config.toml
n_layer = 9
d_model = 384
n_experts = 32
experts_per_token = 2
d_expert = 128
d_shared_expert = 0
activation = "swiglu"
moe_layers = [2, 3, 4, 5, 6, 7, 8]
router_score = "softmax"
normalize_top_k = false
routed_scale = 5.01
balance_loss = 0.0182
balance_bias = false
init_std_router = 0.023
lr_router = 0.00189
vocab_size = 33851
norm = "rmsnorm"
norm_eps = 1e-06
tie_embeddings = false
optimizer = "muon"
lr = 0.00867
beta1 = 0.9
batch_tokens = 65536
seq_len = 384
train_tokens = 400500000
steps = 6112
dataset = "wikipedia_en"
Below are experts of layer 2 (counted from 0) of a mixture-of-experts language model. Rows are named gate (a neuron's input weights, with its number), up (a neuron's input weights, with its number), down (a neuron's output weights, with its number) and show model dimensions 0-191. Each number is 50 + 15 x the weight over its row's rms, rounded and kept within 0 to 99.
Before each expert's rows: "mostly gets" lists some tokens that are sent to it at least half of the time. This comes from a sample of Wikipedia text that the model never trained on.

# expert 22
mostly gets: "le", "er", "(s", "able", "atic", "or"
gate36:60 60 16 18 44 41 30 29 50 45 66 60 88 49 50 45 38 63 58 47 42 50 37 12 61 35 41 39 40 45 34 83 49 49 52 53 61 37 50 66 62 88 33 69 21 72 63 52 61 24 61 37 37 68 32 46 52 30 50 40 52 32 37 53 52 55 31 47 53 21 70 46 73 45 56 60 67 28 35 68 40 36 25 53 42 51 45 56 60 40 54 41 40 38 48 30 61 42 49 40 77 59 42 36 51 64 66 18 54 58 83 40 40 14 46 63 26 74 57 27 35 68 54 45 54 52 50 61 48 64 44 31 16 63 47 35 40 43 50 53 29 39 70 58 70 24 51 23 46 82 48 59 44 63 54 47 10 70 47 54 49 49 47 56 51 63 61 54 53 46 49 63 44 38 73 63 56 52 45 72 51 34 51 47 42 41 51 63 30 60 26 66
up36:52 58 63 45 68 27 71 45 61 59 41 46 36 48 54 46 31 89 47 54 48 50 76 34 79 81 52 61 61 61 71 58 42 30 55 54 41 68 48 45 30 28 05 63 54 38 43 46 36 59 47 55 69 29 62 44 28 63 36 64 62 35 46 65 58 26 89 39 56 60 81 50 37 50 40 44 38 46 68 27 46 37 81 30 17 32 47 59 74 45 38 48 58 47 63 53 43 55 42 76 56 41 62 79 49 40 53 42 51 44 55 60 63 58 49 39 65 32 38 29 56 73 35 22 43 44 56 79 86 49 50 61 53 59 48 23 57 47 54 48 49 64 60 48 42 50 55 65 49 57 41 33 45 64 44 47 43 49 67 56 53 52 33 51 75 65 49 43 34 55 45 68 49 51 27 74 65 39 57 51 24 56 34 13 60 46 34 61 57 27 29 81
down36:37 51 45 67 29 50 39 65 74 41 71 33 54 58 57 28 67 39 48 38 59 56 55 82 53 68 26 60 43 43 62 56 46 66 61 27 37 38 56 33 69 39 44 72 34 69 76 58 81 34 44 50 54 43 39 63 65 55 48 47 64 38 54 69 36 36 49 31 35 45 61 74 61 39 37 30 45 23 38 38 50 56 26 36 75 44 15 54 46 61 44 58 60 99 54 61 50 37 66 65 50 68 25 52 68 25 50 66 58 30 18 50 47 35 36 32 46 52 48 65 49 52 60 24 41 57 47 21 77 27 35 41 31 53 46 53 29 53 41 63 43 21 35 39 43 73 37 39 57 71 55 21 46 51 29 25 91 74 42 70 24 82 33 17 51 42 54 57 77 33 46 62 33 47 36 62 40 72 77 75 92 61 58 45 59 70 21 39 49 67 54 67

# expert 11
mostly gets: "ing", "/s", "ive", "ed", "left", "the"
gate0:40 22 53 70 09 44 36 31 40 43 44 51 35 47 46 66 67 49 34 33 55 53 38 42 29 48 53 31 28 60 26 46 49 76 24 45 59 41 64 24 31 45 39 40 73 37 43 60 75 28 33 34 47 61 59 43 41 50 61 37 39 48 56 64 71 54 16 31 47 43 50 38 56 49 39 51 52 42 56 50 27 47 14 12 44 40 58 55 39 51 58 36 32 56 61 58 65 47 20 87 42 58 47 67 39 71 70 53 67 33 60 37 84 64 51 52 54 40 42 71 44 42 47 55 51 47 63 36 63 89 38 51 40 63 45 32 68 56 41 52 61 63 72 98 62 60 41 66 42 53 49 69 45 37 56 13 45 67 81 25 38 42 43 42 42 57 26 51 49 49 21 32 44 59 56 36 39 29 42 46 32 52 50 60 53 51 39 49 28 59 47 51
up0:69 45 51 46 24 41 81 59 79 66 47 64 45 55 57 42 68 58 35 80 59 45 38 51 29 55 50 34 67 54 76 41 42 58 37 57 59 55 48 17 49 44 43 36 59 51 42 45 73 36 64 64 71 42 37 47 35 33 65 47 40 60 64 63 61 49 56 26 60 37 56 55 43 55 57 50 17 48 63 43 57 39 49 56 56 38 61 50 28 56 77 53 54 45 51 52 56 56 51 60 09 30 50 65 61 53 33 34 62 41 23 73 75 50 38 46 19 64 54 57 54 30 41 56 53 55 69 74 58 60 49 60 60 54 45 67 54 60 34 42 41 29 45 26 54 36 63 59 65 93 49 49 61 51 54 58 46 48 47 91 51 75 64 41 78 50 65 48 33 24 69 41 13 64 45 70 47 60 61 43 70 64 66 51 41 49 26 49 98 30 46 58
down0:54 54 54 47 35 43 28 54 38 51 23 53 60 39 58 64 37 53 40 35 61 28 51 58 53 52 50 71 78 43 59 43 56 77 41 61 79 45 48 64 67 25 48 53 42 48 40 36 59 49 31 45 47 25 50 30 24 36 23 67 43 54 53 85 70 24 49 53 60 60 34 35 49 33 29 57 32 52 58 48 43 33 37 35 74 37 53 56 39 62 62 44 37 40 49 39 44 54 70 40 32 64 00 44 62 88 64 73 53 46 34 46 59 26 44 27 43 29 58 53 36 50 84 56 58 18 32 35 59 60 63 38 58 33 65 28 36 46 60 65 58 55 56 63 57 30 43 68 54 49 63 30 61 55 67 73 62 27 48 32 61 72 29 47 24 37 67 31 72 32 48 57 17 30 90 40 47 31 52 77 62 57 37 52 57 58 29 38 37 37 39 47

# expert 15
mostly gets: "C", "L", "G", "B", "-T", "BC"
gate0:41 56 52 62 51 61 44 50 56 69 46 50 57 50 48 49 38 43 22 59 56 53 79 58 47 49 83 71 79 75 11 87 15 61 59 52 40 35 58 37 38 53 43 45 36 55 51 51 33 11 60 60 56 49 52 50 64 30 47 61 55 37 50 44 62 60 37 62 58 53 37 60 57 42 74 57 35 20 60 32 62 51 27 47 60 58 54 44 39 40 46 34 46 42 41 49 40 54 62 63 41 61 49 48 25 28 79 64 57 47 53 44 61 67 63 17 55 41 52 61 40 32 39 25 52 50 35 45 48 68 33 78 38 33 53 66 31 50 50 44 50 39 65 60 42 53 46 54 57 45 49 52 90 35 43 49 48 65 79 67 36 41 53 66 80 31 51 46 52 78 15 55 61 49 21 43 41 56 54 65 43 56 16 50 67 65 62 55 53 57 57 27
up0:56 43 43 35 86 66 58 36 38 78 52 44 30 51 55 52 45 48 42 40 53 57 66 46 79 59 44 09 61 50 12 55 53 49 48 55 51 58 32 48 24 43 68 50 60 75 24 42 65 31 53 50 67 58 43 56 72 43 46 38 72 56 23 48 59 68 52 67 46 44 23 53 44 46 51 50 11 45 47 50 42 42 99 49 59 40 53 53 52 49 31 52 49 52 26 66 49 59 27 40 16 37 56 47 42 29 30 40 48 42 48 36 49 38 50 81 32 38 53 60 30 66 84 60 47 58 46 56 52 55 40 43 22 61 46 59 62 55 44 57 73 56 49 56 33 32 40 45 42 76 63 46 55 48 53 69 26 53 44 56 53 53 74 60 44 62 68 57 32 24 47 28 28 32 38 32 56 61 45 34 44 37 40 49 66 61 61 68 99 33 27 97
down0:44 73 53 42 64 18 38 30 53 66 61 57 57 37 70 46 59 66 54 55 46 41 44 46 53 68 33 55 56 37 27 34 16 37 29 43 29 55 47 39 61 43 55 52 49 32 18 79 44 35 62 53 52 59 50 68 51 27 25 62 38 41 44 74 49 29 49 44 60 38 69 93 43 40 49 64 58 68 89 28 72 47 32 62 50 46 64 49 66 19 48 40 30 32 60 54 26 62 32 51 61 22 73 47 37 47 52 67 62 84 63 57 63 45 44 33 54 60 56 46 56 35 53 24 69 40 77 33 37 54 63 58 58 55 41 40 38 40 57 48 47 63 72 42 57 31 71 67 38 53 51 39 50 28 40 41 51 55 47 25 65 56 50 48 57 38 58 40 76 59 51 40 41 59 61 72 74 68 69 53 38 60 38 50 46 65 53 40 11 47 70 56

# expert 21
mostly gets: "mm", "born", ".A", "gy", "pp", " Jr"
gate0:55 41 38 62 39 68 60 70 50 29 52 28 25 51 46 52 22 20 45 18 44 53 51 34 53 81 39 48 18 38 66 32 69 33 72 61 34 80 63 54 54 51 26 60 15 54 66 50 59 46 56 36 42 46 33 51 46 94 48 60 32 40 70 48 61 43 26 82 50 32 49 57 31 52 56 48 63 55 31 65 71 47 35 62 48 45 35 42 60 39 33 31 87 37 49 38 72 53 44 37 60 33 47 57 83 33 75 41 40 34 17 47 68 49 14 49 70 54 48 44 61 45 59 57 49 38 25 35 60 24 21 61 54 47 48 32 78 74 41 59 46 48 36 41 78 46 61 36 47 42 35 32 52 57 49 48 58 41 62 53 50 49 28 39 36 67 50 41 30 37 44 56 41 53 36 12 28 66 55 58 38 44 71 61 45 63 36 29 77 28 49 48
up0:31 47 50 55 09 24 40 44 38 21 58 74 24 51 56 58 70 75 38 53 47 48 39 80 56 48 88 57 70 51 58 75 46 67 65 54 74 43 51 71 40 60 27 55 65 60 31 48 75 31 51 41 47 36 49 50 41 48 35 42 47 46 13 37 55 48 34 42 55 47 52 48 31 56 44 43 54 70 64 52 38 47 61 37 54 55 52 51 35 76 83 47 50 60 44 35 65 58 45 48 73 43 29 72 07 43 53 58 34 68 37 55 29 54 24 52 40 59 51 68 82 59 59 56 51 54 50 62 00 71 38 49 29 35 51 48 43 50 45 50 41 48 44 22 29 36 70 29 45 68 46 52 16 37 60 59 54 22 31 44 52 34 31 65 74 55 64 31 48 64 23 46 44 40 52 62 51 48 39 51 73 34 56 42 54 72 55 41 51 42 48 68
down0:41 40 60 40 41 34 56 55 46 44 62 61 49 35 61 75 58 61 56 62 45 50 87 46 49 60 53 56 40 43 39 25 75 80 36 64 59 64 50 33 59 67 78 58 43 63 67 42 50 55 61 15 59 28 86 60 65 61 61 42 21 26 49 45 64 67 72 43 46 39 56 47 22 74 31 40 45 39 45 36 73 70 53 63 69 54 31 68 43 44 68 50 50 59 39 40 47 59 30 72 46 57 53 47 38 37 79 75 67 64 47 26 34 57 27 49 56 36 69 53 57 50 50 44 53 54 66 68 70 41 71 40 42 53 23 49 29 49 50 55 77 70 43 69 49 53 54 56 30 74 56 53 43 54 36 68 39 32 47 24 61 43 62 53 59 49 38 65 54 52 35 35 41 54 62 72 26 55 62 56 38 52 31 32 60 92 59 72 47 72 82 67